From a checkpoint of a small mixture-of-experts model trained on Wikipedia.
Size: 13 layers, width 768, 250M parameters.
Experts: 32 experts in each of 12 layers, 304 squared ReLU neurons an expert, 2 picks a token, a softmax router, a shared expert of 704 neurons.
Training: 1055M tokens, 7177 steps.
Below are experts of layer 2 (counted from 0) of a mixture-of-experts language model. Rows are named router (the router's row for the expert), up (a neuron's input weights, with its number) and show model dimensions 640-767. Each number is 500 + 25 x the weight over its row's rms, rounded and kept within 0 to 999. Numbers have three digits each.
After each expert's rows: a language model's description of what the expert responds to; "gets" lists some tokens that make up at least twice as much of what it gets as of all text. This comes from a sample of Wikipedia text that the model never trained on. Tokens count by the router's weight.

# expert 29
router:480540515487490475502485524471516544451454526537525493501529513529484499531503549448503496490454498504500532493520466544495484504510449475521512531498520455471514475495489474511513537543499549521505472503501525551485518451519536480482514465485491490473496496471491498494524515518539480504480454501533501515492518487489433497447465519478525533471465499501477509469521480481499484502494
up0:465490512487547546544485476524517509490520526487508421499488529496554477529452516482487469464517508501501508476541493510471498463523475517494533535464495496468499532477468532488476472489480485553469507531476547473499500522530464501466535527486479505485513508538451483481483493526504480518475482495517512532466476514466543529487510483456519512507451524525528550544517534535495494520513
It responds to: Headings, table rule rows and infobox labels such as ==, |---|---|, Born, Location, Personal details, Succeeded by.
gets: "==", "|", "===", "part ", "Born", "===="

# expert 7
router:479519530496547451471486493498522487533502501515527516504480512505518455476514455502490452523526517489462494519471473490533480508499540476539494501479441492535483533479502479499490550499481517509488500476501462474496500492507486516489484531474490497517482522551494536498475505485426512465522491493485497502511512501511536482509479505531493508522487503474465511511479553513495458497486
up0:486504502474516515511498503448523499473490474545504492504515539455439551488569477508507502552450447509478483461508498515523542541463502487503489532525515513506506511477474534470472495514465518522531564494462481501525486499501523494493461520526489497520472494495523507481528515453489493539510558450538518516493512515501477530458507509522473490505527520511524505539501518458493509521466
It responds to: Line breaks and sentence-final periods, often with quotes or brackets, ending prose sentences, list items or table rows.
gets: "\n", "\n\n", ". ", ".", "\n  ", "). "

# expert 16
router:501493477507528509493486507536509511547456510497494497453508531527509521477524517496503552471511467501471506485510508472534462486501516496507490495509498513542511500476508512530457519480463466533508521459512543469460494508480492503512510517495496534484493466554509522470488519472452551472506478518470546482477516544536532486544545459513478488484502497525476529504533487505517494493497
up0:506551488499504494482515489491508466528500470494472510479517492491488507455514447483500496515462505525482487488509504468487531490481478495475472488469492529537483491529488543486523511540549521541495475501522517485486535461489526493494503525529484495473534502489519496510474532518481495487514502475499506474482464476476487479441506512497509510515521516503468475471462507532476523527510
It responds to: Pipe separators between table cells, especially around empty or numeric cells, plus semicolons and "UTC" in time-zone fields.
gets: "| ", "; ", "UTC", "—; ", "List ", "); "

# expert 31
router:541532470513468549505526481542538481492475538508548476496533458499505545493497510476498504476487549468509514506533435543468512501504532515518472504515495450501487500504564540488514532487511509475517511508525470448489502482509477487483474493468500545496483506531569480496520508519536522504477455530517454517523470522479472537511489484479546546496537459548494489526489495498541480481486
up0:497501511485498488460549537456503492498475467480450514494478484494524508519495468526509493518457473511486496480491547472540479522504485505481503478492496472515500516487511551492497501555501504446487517512481519457495485498506519492464521499503482473538541504519531482493459456482487494475494516508506496432490510454522559480519517525493523519494523549497484526481490524468473517495505
It responds to: Lone capital letters or very short pieces opening a word or acronym, such as T in "Tale", "LGBTQ", "I-beam".
gets: "S", "M", "s", "B", "T", "W"

# expert 14
router:459466525469499471493479496458476489539489492508498506507506508487461526504527523523505518477492489458494489459476474549477503498502488473498545508517515498468495547508528508459520475511493502535506525464515500489483468523440497447456502472461500533531468462445547482503480451505523495484479557534486482468496499491503495487534450508484519464529496503484536473489504511496508530533459
up0:512547495509492483503479498538492477506550547541522510449538519489494478453530526476522535509486515497511501438508496501506530542506508476454531493510474516458481479467459500522522516480471495483493499487541527534487497518518504480491500503501493512514539486518479538512548469483467524500527512436495509531518485470496535489489539472486524539505517545488522487497478520537473480471489
It responds to: Table cell separators, closing brackets and raw byte pieces of Chinese, Japanese or accented text, plus math absolute-value bars.
gets: "|", ")", ",", "==", ";", ")."

# expert 15
router:537511521480544479433485507511484478515536512520541529525494533502549488528512521492479471475501493478521523498526484484491528466477455466514490492525514531508537482462474541485508500501468490482534453537532499446507536500516465512494523530476516502490510490511523539511503446531466506500517481511482493510467460528498465516490531491529462485524483506523508503475566471494464504530540
up0:521529503465494496475502558557505517568454522497516515463440502480521483499495499488518478523496489429467478490535499502509515480478507512545496471516529532501519478493509523473509554463483527503503491508536518470478452508472491517528455503478542475518499505495517512538519494475500475500536520530484498471553529521500494522516477507495489451501472521509533523470512510519448490476522
It responds to: Lowercase middle or final pieces inside a word, such as in (happiness, retinue), er, es, ed, ing, age (fuselage).
gets: "in", "er", "es", "o", "en", "on"

# expert 21
router:456510447528532480516527496488510515518485526492535508531548515457489535480480513522527492526480514535463502493533504546526505535500513509446531455491494457522484497484518467494457541536512499483463518479505498534515539475464531519515479483535495507530488477505501486447510501500485513494527458480485508504487528544488511508518504476469552486475500515506486467514500496526513469497460
up0:492546481523490510463483481522465472491543489480494538459547491471508495506495494480516497502536491472503503477499490488488502488520453438519461520494518518472508523486464558471526471471512497527521522460514482504498497505531493503523480488525486420488503531513492508514465512506546506580512512526493471503516459461516528499471511489538476541498514492472486496482465539459459545481551
It responds to: Articles and possessive or subject pronouns starting a noun phrase or clause: the, a, his, their, This, He, She.
gets: "the ", "a ", "The ", "s ", "his ", "he "

# expert 9
router:491474481512485506489513492489455539437462527491513497507518440551498509498491521485506463517456453483485479464483506524484522480507523539514494516484512539503432539500498506471522456478459539503529508503465538552476462537465511525477503506502513477538518470492472490484466513505487514505490468504527504457498517489472509530518500474492468498509477457488462507507463475527498495508507
up0:488471481463451500511453539545527471540482523465514465481505502506507498506487495507501471483500501497488485496535472511501509496516510530457533500535497437512499441489479518518430477476495501498476535491484547479536552532528500490482526436526487511498521509529519496507518529519536458480508524482506523484555535484519497453481498507564545499509533547492521474509514524480491483490543
It responds to: Quotation marks, apostrophes, hyphens, degree and prime signs, brackets and plus signs, often around song titles, coordinates and ISBNs.
gets: "'", "\"", "\" ", "-", "°", ":"

# expert 10
router:537482507507511474518521497476495545496477461451463481489506490498527551486533501527486538502470478472505499523471510536490491528530486494514452567523477480510506482514485465517483435539527500491501495542520522532478513525495542530488517478496474509470518473498461490492507490500523508532469536488508466515518515489508510499478515480515545496480553519523487524499481488467528498485479
up0:500507537501504527479565488507509462516512496434533496513515468510510532502487513469520506533526448510500507460494512506490502483519488504473460543506516520511517473473503477509478473492463498477465498519491510483488485533472490477459453522558482535476527490533465521446520526487537478465482538473501476517501515503477496494478506498529480471498523530487530540462502475485501525456501
It responds to: Mostly "to" in infinitives and phrases like "Added to NRHP", plus lone capital letters such as N, S, W in coordinates.
gets: "to ", "N ", ". ", "% ", " ", "I "

# expert 22
router:500497525465485524510497451474489531475516462531473483493543472522491528488481506489504517518527525487473520526508504509500516535518509538459501473479500528492469513472511449547497500481528526500526491507481477551530477530497487508542509529547489518537523477490483491466547488488512528516535530513500493520492457494527496523503507509506498475489509508478515497481474572514475459490510
up0:527547477530474500523503533498478529531465480507491544526477507554504481477508503506517477492490508492533508459498491487516454503475531476479504548468506531499525517513564490496527551490491496519492480472489520475511480478511499487497505455490525479481508489506526531525486497483479517490531482478498470461491503461524457509520484492482490455523510485496520504508522502479500500551519
It responds to: Coordinating words such as and, but, or, &, than and not, joining phrases in prose and titles.
gets: "and ", "as ", "or ", "ing ", "but ", "not "

# expert 1
router:500497449498509550482516498537520493497492490488459524538486521503510468523497486502472520473454516485490502510490498487510496530501509512499474537445511490559492424474501493496516504520474442508449519537546543479496526494538517494507495495497485507465516467513471467487535506491514466505514486511532483482498484503508510517502482503514431521532540488492472538453515476533472519510530
up0:544501515529512513468495499476518550518492524447525478498506481531519568477455510529489483500459517524478467456537536475500526475496536494446448454507515505472469476509470562486454489527501469474480489548532527522495479491483502536460528495499473544527523483539505515509536464512463538505534514526507521491520512521498468516500496514503467473507522523477523522523501477509508473521506
It responds to: Line-opening markers in infoboxes, lists and tables, such as list dashes, table pipes, separator rows and heading equals signs.
gets: "- ", ": ", "| ", "==", "= ", "== "

# expert 5
router:497486474491500483528531483525530537543548482528494501483462499452497476504485480551479516489546511547517503530497491453496518499460534452539534466461457473490490517498490507528532543477506530453496478472488448452563541518513469486504500527478541504522465533513487498539495473495495551473482541514502525463523490503526505505524515518488538497554472512520501448500476529485523485525469
up0:511492500533498497536471499510506522486471460481510514481478540488477485526478505511479500516501463518504521434485485523496505476477482521498508515501535475534502507482513539531504467474497521516474542468503465506463495490540489487524517527518454504512509510508519492488498498490480521507500509470522485442526461534588488487513506518542499531503499481489531472478495495488496535484517
It responds to: Commas, semicolons and conjunctions or relative words that open a new clause, such as that, which, who, but, because.
gets: ", ", "that ", "and ", "which ", "who ", "where "

# expert 18
router:501458553503448512512524539517486492514482515495463486517492487511505486505491451500511490513513493479481476509506541481494483497491438515526492552514513502481488475471523550465445486482480456447503498525507472510496463511543529489498495524497499499489511539512500515485500548494484526525512523476499509489469517482491544497481514506531455465497471529471485562483507513498487540518476
up0:525545460519485504474511508495480542537498458474509470502552545534524470483526513478539569490513556473457510463547476476497473506490537449492481523493535482527551502483493481497524500474487542484506485478484558501478522529473503461524506473514491526499477513536512505488526471470459523501484493482539540494521467514473520465529451490522528491468503524476470513483461494532472506514544
It responds to: Given names and the final pieces of split personal or place names before a surname, like John, George, Hay-ley, Stef-ano, Denver.
gets: "o ", ". ", "a ", "i ", "us ", "John "

# expert 17
router:510530538519506538479456493531497484479515537449482512498525457466491522491503459521509485455476491461508505463510479485515461472531454490509489511483541524459472511455502530499452492487511478484499517514476521533474451488512515502465505441499466500487513489488496467442493497527527489509505441486489485512497522510472534511503521495515484523539534471484529517482528508507520534478503
up0:513486502521483488494504522471481510509519486493488526525524504512481518538526484500519483517540491542511531514542512491484513539437496501517513500493535505503491478468513515513472517509533476509474475476523461475503498487527467531540523569507520510480516534480459491531491541493505517492548509484486515544463497493535513468477494512497510495443495516498499536528484504526546459492537
It responds to: Opening brackets, commas, slashes, colons and dashes after names or numbers, especially before born, dates, years or credits.
gets: ", ", "(", ": ", "; ", "– ", "), "

# expert 27
router:511503521535473552517497474483510516467504494490477498528537505521481480489513528502485512479501470475516478501504521500472509479493460519497508477532556546466527480511530521468477470500462470497530495519459515499512466503534551497491506483482481534515557487457509537504460486511447465463506491481465484505523493464511464496493502471527487519470482482502496526475529500522486529513537
up0:511480488508473484461566515505502504497504502474491483520472530501486511524530436456498475497518508547478511510544504532484471523498450516496505501529451495473505480482505530468528518489514508497487524486461498512507498487488486472538531539518475459487464505484528464493513520531540547504517499481517513458472497475538470534478559513492507471488533488561490455503498466536486475510517
It responds to: First three digits of years and dashes in date ranges, like 200 in 2001, 199 in 1997, 2011–2013, plus periods.
gets: ".", "–", "201", "200", "202", "199"

# expert 24
router:507507504521445519457494486508525499441502498493493494456522498492484494500519504536452525472481498458458483493501552471471513467529515504494473483493460491462503465492507549484459462476445510506491505507496491524544528529551541487514492512463498534504527519509486452459464479537505503476496491497449485490539471463488532520541524476524528448545480526534491507469519467472493496512513
up0:516538497465520469473529486498526498504460561498518508480488542455501487496515538537533480527495474506519511509489520461541506531494490504513452499542477543546476464484500501473533545518525537470509538458523474486494508479511525495473456503507470476517437527512539497492511501483480504495490493472474533471480523544487500513485507531492476493462463485498493497527471507509525471456479
It responds to: Last digits of numbers and closing parentheses, mostly in tables and scores, like 201-2, 10.0, 241, 000.
gets: ") ", " ", "0 ", "1 ", "2 ", "4 "

# expert 8
router:502474518500528509451499545518518456545498508519483479498478539520508510497518485509491482479528509492525506482535523477485504472474486451475488509516536515493510483480520569507470483483474439492522485540525519455479469503512499430481530498460504509499467524473528538536472470485467506495533505508512502483522497522509478496524533510516496444512492558497480503468548465492473521519540
up0:558480492534488534464545500494505481503506521541530510506551515505500490514473493486504491486508473521512528526523454475502453491478514506464509490478525518466548503533446481548501496484493495554474465464511524493526521528533486476529462478472520495504484507509510506512544468490508518509509527532471533495471500499552555515502470515462481482470507498517504479559507511491551454493484
It responds to: Final pieces that complete a word split into parts, such as fibre-s, del-ays, tur-tle, pop-pun-k, Cycl-ing.
gets: "s ", "es ", "e ", "er ", "o ", "y "

# expert 19
router:512502524517488557489535472525485501487567513515502476501552491495475514549504520522552488515479509483462496540519498510513526504467495498518494509508533512488466511492457494518462517523544515481478540490521440504512494532473471522486481484492481518521487526517487455469516505535523479507464517499485489500489466500507493518512499494464507509518521461522487491491503535524476524480525
up0:501505473507515453482503516459494491517482497485484522533505512469503448479511470495515503492507472510455494507543472445548469493540516493486522478503440489488504474498536547498486488483533469529521522475486534465528519438478533494494523473501488492448477480458537514487507521505506527522512503467480475500464531502460522486528464461531498500523499523464501499539545530478506525507446
It responds to: Prepositions such as of, in, for, with and from following a noun or verb, as in "University of", "born in".
gets: "of ", "in ", "-", "for ", "on ", "with "